Experts of a small language model: a softmax router, 7301 steps.
Below are experts of layer 13 (counted from 0) of a mixture-of-experts language model. Rows are named router (the router's row for the expert) and show model dimensions 0-55. Each number is 128 + 24 x the weight over its row's rms, rounded and kept within 0 to 255. Numbers have three digits each.
After each expert's rows: a language model's description of what the expert responds to. This comes from a sample of Wikipedia text that the model never trained on.

# expert 9
router:122115114126119137133098131125150110154133143153110107143116145124135103114149211187110134115108096119087088106086124093117142123115088081125153101138162110155153121155
What it handles: Opening parentheses before codes or years, opening quotes and degree or minute marks, plus second parts of company names (Airways, Ventures).

# expert 23
router:145132114134164148157093110117159138131101157127117137153125096100103155113155136148099146141113110120106154124106174140124131119193104161117157107151116126157103089118
What it handles: Prepositions, often sentence-initial, that head phrases before the, a or his, such as in, of, during, under, between, By.

# expert 28
router:145138116100176162121141115113135115129146125143082133127162109154127132141152155148124155165144110096089130064113146091136148121120119130112165144152100098163189106132
What it handles: Articles and determiners starting noun phrases after prepositions or at sentence start, like the, a, The, its, no, every.

# expert 2
router:149140130100146123127114166154143098112107117088159129146168106080124115084166147165144137176117104126083124149107127113155174083132081119117145124169121127153155119121
What it handles: First pieces of proper names in place, road and species contexts, like SR, Mid(wood), Marco, LA 83, Freenode.

# expert 7
router:113089141112166155095152133142131126106105132143138131121131119111136157101183162103121150137135110118124146156101134102144142138149103141131133143157096128167141118165
What it handles: Third-person pronouns and possessives in biographies and plot text, such as he, his, she, they, their, who, him.

# expert 18
router:163107116087153153167105127144112135138129120143107160139157129105110116071133160120143107129092123107101124165130135098148175113157120058128148132150104177132105111131
What it handles: Auxiliary and common verbs like had, has, received, took, plus tokens in headings and sports or chart tables.

# expert 24
router:176150087154160169109105146130140120099108166143123110125129140093103109106120142129121127180122105109088139178106115128183150102125113109125148148149150113133135139128
What it handles: Table cell pipes in election or statistics tables, apostrophes, semicolons, and odd mid-word fragments like reve, pa, Ã in accented names.

# expert 35
router:142083086138156135086073150136176080141135102130120137129146097107108139112144125128144140138115096103122123143113100082131173104136105131076126152150138128147118087128
What it handles: Common English given names and the word an, in credit tables and name lists, such as Richard, David, John, William.

# expert 0
router:148132118105177140149124184141094106099153099131143114142137118138115125105148138138118104146109144080123132130120123102150129106146121123134113161130054125149099098119
What it handles: First pieces of words split into fragments, often capitals or consonant clusters after a quote, bracket or line break, like St, Bl, qu.

# expert 11
router:166094153138180132052098088146097116096153079144122162121128111122129160097137162154143138163068134098096153151094121081119164117169111160172114112148129117164177104129
What it handles: Capitalized first syllables of names and rare words that continue in a later piece, such as Gu(ggenheim), Fle(et), Sha(dow), Zh(danov).

# expert 3
router:113124095096190124096113123147120097106137172128146112142185135108120127105120161136129144147108115134116147132140135097123145111134114090123152153122148128151144136119
What it handles: Frequency and degree adverbs like often, usually, rather, especially, and word-final pieces such as -ly, -line, -ine, plus hyphens.

# expert 1
router:113110110112155143109065139126111095061120080129150127166157114108095156111138111116147129164105113100105117124094138136144149139175056139133162116142147134151163114130
What it handles: Mostly the infinitive marker to, plus modals like would and can, and Romance particles such as de, da, di, la.

# expert 8
router:158105109119199148080047114121135092140151122106143115157107124104106137079128193147117144152132117102103137117096117114130154141144140127112152152178106124158137122128
What it handles: Inner syllables of Slavic, Romanian, Turkish, Indian and other foreign surnames and place names, such as iko, shi, kov, ș, č.

# expert 39
router:151127092134152110111091107132132121140136131147119097111140112113117134111130135152137104188131093101102152121131112120137104100152115113136112106138138125146178122118
What it handles: Line breaks, the equals signs of section headings, apostrophes, and Irish name prefixes Mac and Mc, mostly in tables and heading markup.

# expert 37
router:146139117119145140135122154141098119123120097103127127129133134108100137141144139127133156149089123137100137096101137125139145106124110150117154102119137146094141129106
What it handles: Sentence-final periods and paragraph line breaks, plus sentence-initial There and currency signs like $, £, €.

# expert 36
router:167144109134163119145104148163172103082145138115157141172144124116106131099156156153107133129102092123095113140104123078111171117130113120120177117129089149163107092135
What it handles: Colons, commas, semicolons, and, or and dashes separating items in infoboxes, taxonomy boxes and lists, like Genus:, Binomial, weight.

# expert 12
router:170106079141128118147081111165136115116124107160134157170094136079096145114130107142075120129121088106108110131122145109129121122168164127113158124122081083155125095103
What it handles: Byte pieces of Greek, Chinese, Japanese, Thai and Cyrillic script, plus line breaks, heading equals signs and numbers in tables.

# expert 30
router:205092092140174147163096122105160106130146166108116150148155120090089115102140130098131174142101099132119136084097100102110165142103117077109122109125104136142129116062
What it handles: Forms of be and became after subjects, such as was, is, were, been, plus Latin species-name endings in taxonomy lists.

# expert 16
router:171140101132190139099090138136119097119137132149092104167148138107102133096146163169101145149116104104073102106116103107109153171089112117147161129117131102141169092106
What it handles: Middle or opening pieces of technical words in medicine, biology and music, like antithrom-bin, micro, guitar, rock, syn.

# expert 26
router:096101122150153155097146121122120136126147131155159146145122120099113127110149144108103152138086108111104135103095135119173185117129104149140171101118113118159158127143
What it handles: Commas, conjunctions and subordinators joining clauses in narrative prose, such as which, when, while, but, although, since.

# expert 33
router:127115118117165125167132119115133080094132162111129120150120135086115109091130154180099093118064128100091129125111139111170158163147113155130133128163172124148154112109
What it handles: Hyphens in compounds, dashes in year ranges, opening parentheses and quotes, and prefixes like pre, un, inter, re.

# expert 32
router:169128103128192124151119129120142114110149161105094126156118141085124144076160135158126129136106099112070183132146133110109163146149099126155112149174103138126142074110
What it handles: Words in football, basketball and cricket club articles, like League, Cup, football, season, plus prepositions and pipes within sports tables.

# expert 22
router:137106096155192184151112166147141123119117161112148095145149101111108146130125155145137151143141100107102167118127117115159136153138116136135138123133106096128129116101
What it handles: Inner syllable pieces of words and names, such as pr-iva-te, de-ca-de, her-ita-ge, plus thousands commas in numbers.

# expert 17
router:167145081140201127139093138117120116103157147156088108153128114092097131097155154162116150141116137120102137126128131109124146110125091103119144156111107111161160130137
What it handles: Nouns right after an article or possessive in running prose, such as news, land, role, track, plus the pronouns it and this.

# expert 10
router:127088115115173141157090155109134142142126131109138127141153141135108159085121157148122143155127116100103161121116137142171148141188109129105158110158162106121115146110
What it handles: Single capital letters or short capitalized openings of names after pipes, commas or colons, such as D. jamesoni, L(ópez), Re(ese).

# expert 19
router:194150109133139147107107112128165121108120107119130156165130126124117134110122188143124155133105120110122146130110143110130132106160097119103137129129120104172120090133
What it handles: Verbs of saying, writing, knowing and giving, such as wrote, gave, stated, know, and verb pieces inside song or film titles.

# expert 31
router:132100136117196143094105095145169083123131139134118139124118143113093114115133140164114132154113080113105134136100089086124168137151123152109118129155154133141156140140
What it handles: Capital abbreviations and mid-word pieces in lists, tables and formulas, such as CSU, SEPTA, US, rec, LaTeX braces.

# expert 15
router:142092076116204172106078138127110120120144153134123121146107140094126136103131163162129115124091104113104117141099128120156148121175115130131153151163136119123136114115
What it handles: Nouns that head or end names of organizations and titles, such as University, Museum, Council, Church, Institute, King, General.

# expert 29
router:093111111121199133115130143145152129103123144108124155144160112131121151149120179147123111131120078103104150143131124103115121084157087099094167147163125115119133116112
What it handles: Single letters or short pieces ending foreign place and personal names, such as Koroğlu, Rakkestad, Gbapleu, plus plural s.

# expert 25
router:117105067180127113119115140152148119131144115122164111172149133115134110084159103163135100157138113083149155132077112088126128118123109110102138153127095126123102136132
What it handles: Opening fragments of longer words, such as int, sc, ins, ad, disc and ult, as in intimate or insisting.

# expert 38
router:163123121122158157108102152116167132123127038156139118173101112124131161100133133164125116149086076089104149149104125139137143115131121129103131119141119113109122094119
What it handles: Opening syllables of personal and place names, such as Al, Har, San, Kar, Car(son), Rod(ríguez), in lists and tables.

# expert 6
router:124130125144179148137111106131153114147120121119111119136138138092085150076157149163159133121152122113093147116108143113092145132136095118102128139148084132137126119094
What it handles: Quantifiers, adjectives and numbers after articles or prepositions, such as some, most, many, same, local, over 800, maximum.

# expert 20
router:127125125135167141122093140147129093128134149102127140135144137061132152097116200133110165135142129114091116130100117108150172131153097099086151167154102139097148115129
What it handles: Capitalized adjectives and ordinals in event, award and institution names, like World Series, British, National, fourth, 20th century.

# expert 27
router:124112107133198154116100129134135112106113138129124123145128121102094113110124188156109125140103101120100104148108106108161128105122105131144123130162159143125160077126
What it handles: Common nouns for members, roles and counted units, usually after a or the and before of, such as member, player, species, number.

# expert 5
router:165104099112187136076101131148173113135151115125098145154141118070100144120145155121134148136106084115086117149128163107163129151142121127113159137158125124142103099149
What it handles: Commas, and, of, in and table pipes joining names and places, plus place words like New, South and North.

# expert 4
router:161103118145162159138076121105142115126165114119112150169127121094116130085142181166131128118116135101105141130107162109130172123149064112132109115150131129184122101126
What it handles: Main verbs and past participles after was, to or is, followed by in, to or by, like used, located, released, began.

# expert 21
router:151125100092193136131124112144150158112097123137091124150161128096119105102150147123130120161105146110121122115118147122159147133137099146147137123147123133108119153126
What it handles: Month names in dates, digits in scores and statistics, percent signs, and result nouns like victory, reception, goals, loss.

# expert 13
router:130128167163138148105131131105115117148131088124109149140144125103100120107135143124140125162121097095090112094122107114098155142116103155135152138150099100120109113126
What it handles: Pieces of romanized Chinese, Korean or Japanese names, non-Latin letters, list hyphens at line starts, and table numbers like 10 or 56.

# expert 14
router:111091107118178152119092124144164108105119116124121117109112125118110151075119136119137108190133148123117109156116158108169151123105077128145136081153151143149122104124
What it handles: Pipe and semicolon separators in tables and lists, plus month names and born in dates, such as | Notes, March 23.

# expert 34
router:164092101121157144140067113153166104106142101161118128142125123104114150100152168153100123141108124102111154151121155091152157120141113107125152152159105142104158148110
What it handles: Country, state and city names or their last pieces after in or United, such as Germany, Glasgow, Veracru-z, plus closing parentheses.